python train.py --n_layer=9 --d_model=256 --n_experts=96 --experts_per_token=2 --d_expert=128 --d_shared_expert=128 --activation="swiglu" --moe_layers=[2, 4, 6, 8] --router_score="softmax" --normalize_top_k=false --routed_scale=1.0 --balance_loss=0.00227 --balance_bias=false --router_cosine_scale=10.0 --init_std_router=0.0117 --lr_router=0.000741 --vocab_size=16384 --norm="rmsnorm" --norm_eps=1e-06 --tie_embeddings=false --optimizer="muon_variant" --lr=0.00217 --beta1=0.9 --batch_tokens=[32768, 65536, 131072] --seq_len=1024 --train_tokens=263400000 --steps=3837 --dataset="wikipedia_en"
Below are experts of layer 4 (counted from 0) of a mixture-of-experts language model. Rows are named router (the router's row for the expert), gate (a neuron's input weights, with its number), up (a neuron's input weights, with its number) and show model dimensions 160-191. Each number is 128 + 32 x the weight over its row's rms, rounded and kept within 0 to 255. Numbers have three digits each.
After each expert's rows: a language model's description of what the expert responds to. This comes from a sample of Wikipedia text that the model never trained on.

# expert 35
router:123117095139204101178071125165138142174087140108141134167169087145141147085169081139139169120142
gate0:155111138172135071171066125158141126133133136129113186174156106097122145158134133117071060150123
up0:097166156116163105150152099140142120116167088195140100117106110122073101116127148119135106129071
gate1:109179180151130210115160140149126175147105210115086156086147186102137115139160085103120187124115
up1:121149126125146127093105047141153126159148132154126198093093095127130153138161139152110146146148
gate2:130151144156166106191112115152172047131109109139125137097139099168147146108120118058131119152143
up2:119182169182087171094162116108020188148158105141143142119163179122145136145133112168098149149116
gate3:137122056116154179128102120114089121112174156132086133116076151085164119148081140120070138139186
up3:122108121064147112108185093208080138103097129121104120185126126073135161159106146179127160117087
gate4:168162146139098145152171182143103133117158145171093084178091095074173098171150107092159082118156
up4:170098076090113080163120165133167139144154168163091127107174130155096094120082060105108161121132
gate5:167049185131100115172021122167115114089076047079157098132171136128048091146075088119136125169110
up5:147191121118185093163144098123194177149102136112036153083110112149141185155161141129155083156161
Description: Word-internal stem pieces following prefixes or onsets like re, sc, st, e.g. re-ent-ered, over-th-rown, hel-met, haz-ard.

# expert 56
router:143095143156195100126144149148139114142113124126147074107178098145171173151150135182163138115125
gate0:128054126190161063114086095119063164119181115078153114150139107086137155114120120108078112145100
up0:126100087136109123121108112112084172092163078084158136168138068104128168170157081118124073126143
gate1:139113121165151130094140120175125086097141197163100143107099144153168175185142155122152048132156
up1:140108109178120126093134101179186073100087142175128148093094180160181131170161115112079105143126
gate2:085129069117147103163144195089106146140094148127167144132071094133112118104087165075166096053167
up2:160065124151097145114181127080111131173165142078209166115136118162102125119146170062145162166137
gate3:132136150109165097140193161145152072169125156095173123122111114142199107109121086125121107150130
up3:131108113089113157130159089156162113141124110166118103151143118071158078123113147094075167126172
gate4:134148139093156155146075106130135090087192095140158176144110102143146125129222153152100142114067
up4:139106129143189110094111136099112103139154164126093113064127099154110107143117158104174151095108
gate5:130100166116176148142053105154075138107131205105107121169156110064127118166153083125133124119092
up5:073087126094092113140163186124145137142102088084087146070181154144113197075115107114120131129144
Description: Pieces inside Latinate words after prefixes like dis, un, imp (dis|p|ute, prol|ong|ed) plus modal verbs may, can, should, must.

# expert 32
router:105101173120123187109108100121120099152128103200172134124108169109156178128124113110093144125099
gate0:099137188101167143183106082093186169153107149144118127140095085088067118192062130102129114102180
up0:162134071151100162078193147170096073095163142163139094127115100143130156023180164151143135119106
gate1:125132104136052125137149167103105115161173134160094141116134113102148179078130149061142111166172
up1:092087090112058123171175156087136104128198133144130120116115090138182158132112135084128123158174
gate2:115127152161136121167097135102113136148170128152107148161146140146170151105104111107127142144096
up2:110127142183095182123097122127125146161099118079171086150159180081115178124120126080183146124097
gate3:080134143099081171112162130157157167114093195164147141056082113162135149141149095103139125161144
up3:103067115130222101073071123092148091092170117119154107127166130121172113190164124175102153121138
gate4:121090163091062151156092174125119173187104122116129135125101113126073086148140183131111134123166
up4:150149097150176087103142098074135108101151142144131124087136108130163123099092091123173127132086
gate5:111149206134117139119111061157062132086186121158193186081124131130143100168160180132109143129165
up5:134120126158173174113124105136129144130101048105111137138098163123161086115114147128147114118110
Description: Header or cell nouns in tables and credit lists, such as vocals, Notes, Candidate, Result, drums, production, often between pipes.

# expert 41
router:134156191156139160148103152114116127148130154162062160149102096100087177150113085104147106131172
gate0:120115163154154066127164106137168121094157116131127118103124074143146141100131090122141125140189
up0:111130178136129074115155104125130108101152135168131134131138121130149170103149091125111127137186
gate1:103095116132205124193064142145144177148119140178148073136119130121168125147145123085102117084100
up1:027086112153134162113149150044147147088087190113108083097124098156160177154128154144086103112135
gate2:102120107121161159152159083156128134108144130120143155128118066149129119129122089066123137074109
up2:113179090149144137130160105104124121160125125140139130189126154084091169091132095120204124123164
gate3:096079164093107095098121153098142168084150171109200131173127156090121184129138128124159155151113
up3:119118117081113084100109137121092133095165191109186112146166149064100177145172109134129119159076
gate4:110124166100089137091131101123155086153089183098150112166147170098166120150114134161088096114141
up4:158136117164158099164127171154130170068164082157104161062120082140092138113143101095165149135110
gate5:177137143128168134133136142155143169092061190180183181080144155117099140170101130120139064149136
up5:169123183126148100149117121143148142099087209190164205098177102110098144124141116098183081123124
Description: Numbers or labels opening table rows after pipes or line breaks, like episode numbers 652, rank 26, 7, and headings such as Turnout, Swing.

# expert 50
router:176081056124158132118085155127103105177117128108109096117159106127178126177163114083100169063165
gate0:141040192103139132141147122061109129138088145125141101184233117168130172155166161142147147116160
up0:160160081131127160125149129151143203091130145121109102138069207133160090131144147119144037142047
gate1:148108122185125120155065140121169186128088117083139121093057057143070137095107070142166145135125
up1:185098106188116150151063132203135178125096089147174109144111093152155151137064093163067117140088
gate2:104164108124111161126190046100135124189166126182134151079134185091153147103127196117100177111207
up2:075076127154087118138032135167075143131134109190128118204105099121101163098119075151128075183162
gate3:139167135089155171159146108123154174116054117100105147183149116139138172077107150115083223132131
up3:113165116115115140142129095108116119089096165094080160070116132162155117155092139055124223092087
gate4:099144088107150149127160130102103059134184149093108170120143147170121070114086128127148145119130
up4:109096137139107130116124123138110144098160161124138143135190097149100139082048164160107109122161
gate5:145114135109147142116103132127176071158093091207161138093151137090146057130138124138166074152124
up5:056139115130149140184111110138163087087075147110165073122135166123116108133099136124145153084155
Description: Short piece right after an initial capital letter in names and titles, often y, as in S|y, R|yder, F|ive, Unhol|y.

# expert 3
router:222126131174137099132150153173086190143101132137108115071148118089168147199108246108080126118132
gate0:073130124145128153156119154111175098143146123113094144090095166166184105194114131095130177141172
up0:145138116098126143168154135127101164144102114138148113127054073105174171136150099119134081078106
gate1:079198190087093119165185119143128096089124086113165138142137131131111156175128119163118142112102
up1:107109147109098173142147097107138134073151088066188143150145105179074119221140159128104169125164
gate2:132127104156132085098172153099143148132105143118110178137143172047146109133081149113130114131171
up2:061149144110153150135101119158105117102125105140163046088146119198151151076095077139145153106094
gate3:104034110162148130106150131131099123096193125113116124106123186130068113106104174116079140157170
up3:138128135119098139117076113078160153171113103108135141056110116164082134052121144135149159189124
gate4:177116153129070127112155145152118113159081109066109191103099116146136101066131126148099148126174
up4:159178097100132137105182108181166045171115137093140157158136134114151166105154143121167168148168
gate5:154169093121145123112155079140137131088124147119132119139084174099102099151128134101104181068151
up5:137119106084110104117116135102111168087120149114148164086084104112112100143099160120125145182071
Description: Short vowel-led pieces inside rare or foreign words, species names and place names, such as par-ad-ise, v-in-iziani, Trav-un-ia.

# expert 21
router:150210147109164124152123103106112095133169176099078116174154096160123094110103151183149156083158
gate0:107132180104128123156117128128117175137134104147157105134107119177108199124094104121083105113157
up0:157152137063131154143122124125101110124145095149125129125085106169127182176128100091104152110105
gate1:108153123149120130109108152149170125117141117139104122145184116149093121107062135128155155168137
up1:177151079116123156140095071153183123102140057118144117155138114100162202162173105157161136067142
gate2:112082149125148148140108108144152131211119162114094151145139129115114101123155141154177120160164
up2:182109127118137131122103132103172042090096145111122093117123122148093117102141040059162128113102
gate3:143132139111117142128116129144179111110078122178131082149100144050209146118092120125068131132144
up3:152140109150157128124174129136055150125096132100084175124156097183128093126144120113157101125099
gate4:160101131203082133092144106179125087140076206130139156101148160106134121190110093100107158113125
up4:134101153163114127128151093145125123134062169127140136091102176112111128203177112101096134064154
gate5:128114131162093162104128106145156092085080146130150112132146091166148104154204105120101139152126
up5:125148102096176132134129092126052118127133060111095108136087130089129176124107177114152135085115
Description: The articles "a" and "an", sometimes this or another, after is, as, was or with, as in "is a flowering plant".

# expert 39
router:102211145111104114152148132085100162120145100166136131122095084147118133157086155079168186095132
gate0:143178142107107134128176133135085094091120170140133129084154106112128155126106146148161151159145
up0:148202154133168121118135145158094100117163139168094139122136079142113150131081110151104148138151
gate1:125126063133170067097105142095143101128131150137129071099160107165166115164156083042116075110179
up1:099170150128099196143111106124145117148194140181156177139152106119137169157038182120122183146109
gate2:083165218086072113126168197127119078064152138104135222132100102118172185099116099212100134116097
up2:103081147163189124106075079107149151125147143085131100128166146147092133159179116081173169136132
gate3:092136201154178129085139114160178137058156122160177092131152125127156142160129084136101161118145
up3:144159163121165145108095088182179133069147118137169123121117133143113147120129084107091184100140
gate4:095101114123093117095169128188102086086079150099142132144136148049105120100101143082160121139116
up4:195104098124161119160061140112141157122118075174177133140090132177126126151160103199111164096123
gate5:157187127141159141183152091132161134096153093064174096116092128197125135154114158138120183113169
up5:117197130097165063204085035071136113076132095125161099126061102151108130199075130149111132098102
Description: Pipe characters opening table rows and small standalone numbers in table cells, such as league standings, years and track lengths.

# expert 25
router:209070103176136115064100131135118182084084156087111094076106095124175152153116146111142125160141
gate0:119141163108104101092135166140098171107108121067082134152181122111139044074125074074114123209155
up0:070091159161168128106182122104154132181160087195158150087116140102151186160115161135095098045130
gate1:175102161119158087098071105154146177112208125169118116130085161108127058125170076129171057115113
up1:104153089080119150098192138147171126146110105081128183099180138133152106181100130077083161129081
gate2:134122102096159014104142113093121111120152140132130096065156151094172163167115121125134090085137
up2:140119129127112124083129077128137112074166121138068102141155093106109143119147083185107082093098
gate3:198178081138097152102100135178119155154146121159159100155134138131069041128116125134192141138158
up3:077128149094111144093065176075163100168135179152096179144128145167156140123084108134099151168113
gate4:110162090150130112150175106091173088098139098082090167192043128130152115188155132025105161115156
up4:156141164175136134145106145110087154165078100167161081048133125153146144104080105145179182099087
gate5:138159113116173117133112147086130147119130156121105091203076155090070143080064118108113143139151
up5:166112128116143102171065136126134153144141112106078090152114146143114132122068143110113138122145
Description: Middle pieces of technical and scientific words, mostly c-sounds like ic and oc, as in anticyclone, physicochemical, cocycle.

# expert 47
router:161105072127170141148092149150085180170122116145058151095153126024135157147174143095091155102118
gate0:147105102112154175159166167138156177083161081147118150088110098148149158137093171101118137093189
up0:140132190069122181118120138105116135169083190129134162174125089113222158112139148107124073114087
gate1:125141153117136188135121157080139159096113157162111130054148070186080119133090145165185124115139
up1:155089120174130098172160104101157129178137117144093132084079094123144150158098147141149156095166
gate2:149189118119129153129131144130097119080149159192152133127096109110184079127149124103148118101163
up2:116104154148144127135141164154165159154117100183097140196148140124050109179122127150115127113094
gate3:060143167236071122089132106157117167117123098128135147164134143082126125174129128140121108150146
up3:142097135167158111108071160096173076141163099148167098155161124125154111129138108129130100184124
gate4:115167105138086132131184136156188118077139159137133115150121133154153151148091106200089142144119
up4:076084111092125105127132160060089097137132165128158127130141135123109146149122163104191132143141
gate5:140116170199139133146113148061124086129109111065068054102106170159122119170099099066078136093184
up5:110133146108059117153149192157169110209122121097115126162097072148173145071125150078193137145099
Description: Second syllable of proper names after an initial capital letter, often P, B, M: P-or-ches, Ż-ar-ów, P-all-acanestro.

# expert 51
router:119067106126158093089134178154130130091115136165217144100133109097183146166133099104117172126126
gate0:103144125169126082146120149115131109128059054169125161099108126132158182173137164117128071132124
up0:087096109123145151119151165145097127157113186141136155182159070097062077149146129162131123149154
gate1:121141116134158148100105151174178158131100158108111178065179101126129180123146136108183122044130
up1:137049133108111144182133121111138136102132180113113145173119141125137140056098088114162131152145
gate2:184130114192104140128132111116200175127166091124064180108103077120108063143084134159098105157125
up2:087133144112125172153070132134089134104096159102175090101131181106176152118168138095147156145099
gate3:110142101146162113079148088059155064084161094165180095163102128133146131153159077089160113078114
up3:092131110126155120047122125143146032077146074174202135114096146150139157151151112114101119111090
gate4:121174151105027086114140122101122133099121103101088131142099128081119112180108128123136129174155
up4:106164163101084130106120117082105096093135167092082165091115145116094103195088054115083133186169
gate5:171165144119149105062118120115150143126058119146149084109083159136091117140203136113132175132098
up5:130130147149138099104176107160111098167138158097155079086102131107149134174135127081094137141105
Description: Abstract or domain nouns naming fields, substances or things, often after "of", such as education, violence, energy, temperature.

# expert 13
router:097115152149146095089144175128203085065129142100223111089161124118091141138096132105110169118118
gate0:127101122096131133144128124083154149122108123108067107143147156081123156139136192129079100127089
up0:141069138101150161137096195080175123114126135083092068154109177095116160140120171128122109164099
gate1:188087135128132129138159155099162098147158121184138132094171146173091058087112121174184116152138
up1:177085120134093111163148133096135112122138133137167113104148137164099166086140198126158119178087
gate2:128180120086120168165102088132105135106147104116115154131118126193172080086121139141119136130171
up2:144112121139160124101134166129156113141137115084144116173083139108110129138206130117143132159132
gate3:145176126123113099158096144164139141105128130171145092109122124107142096119100079116170106074130
up3:115172158151122150085127158165111165142125128080132196091185143201104159073095104100128111094131
gate4:104081099166112147114115138117171141107080150132096088108135089033146159135126134073155119055103
up4:108096129108078195116107082059155132104091086169142119082146166056131149113122113118098145059173
gate5:123107094109105112041132158135099160157120117121132097150134093211135112144131071082152123113097
up5:104092133117099108149115144092134119151160112172138133130089117181138161146125098137148133106124
Description: Capitalized words inside names of organizations and events, such as National, States, Festival and Association, plus word endings like -ological in Meteorological.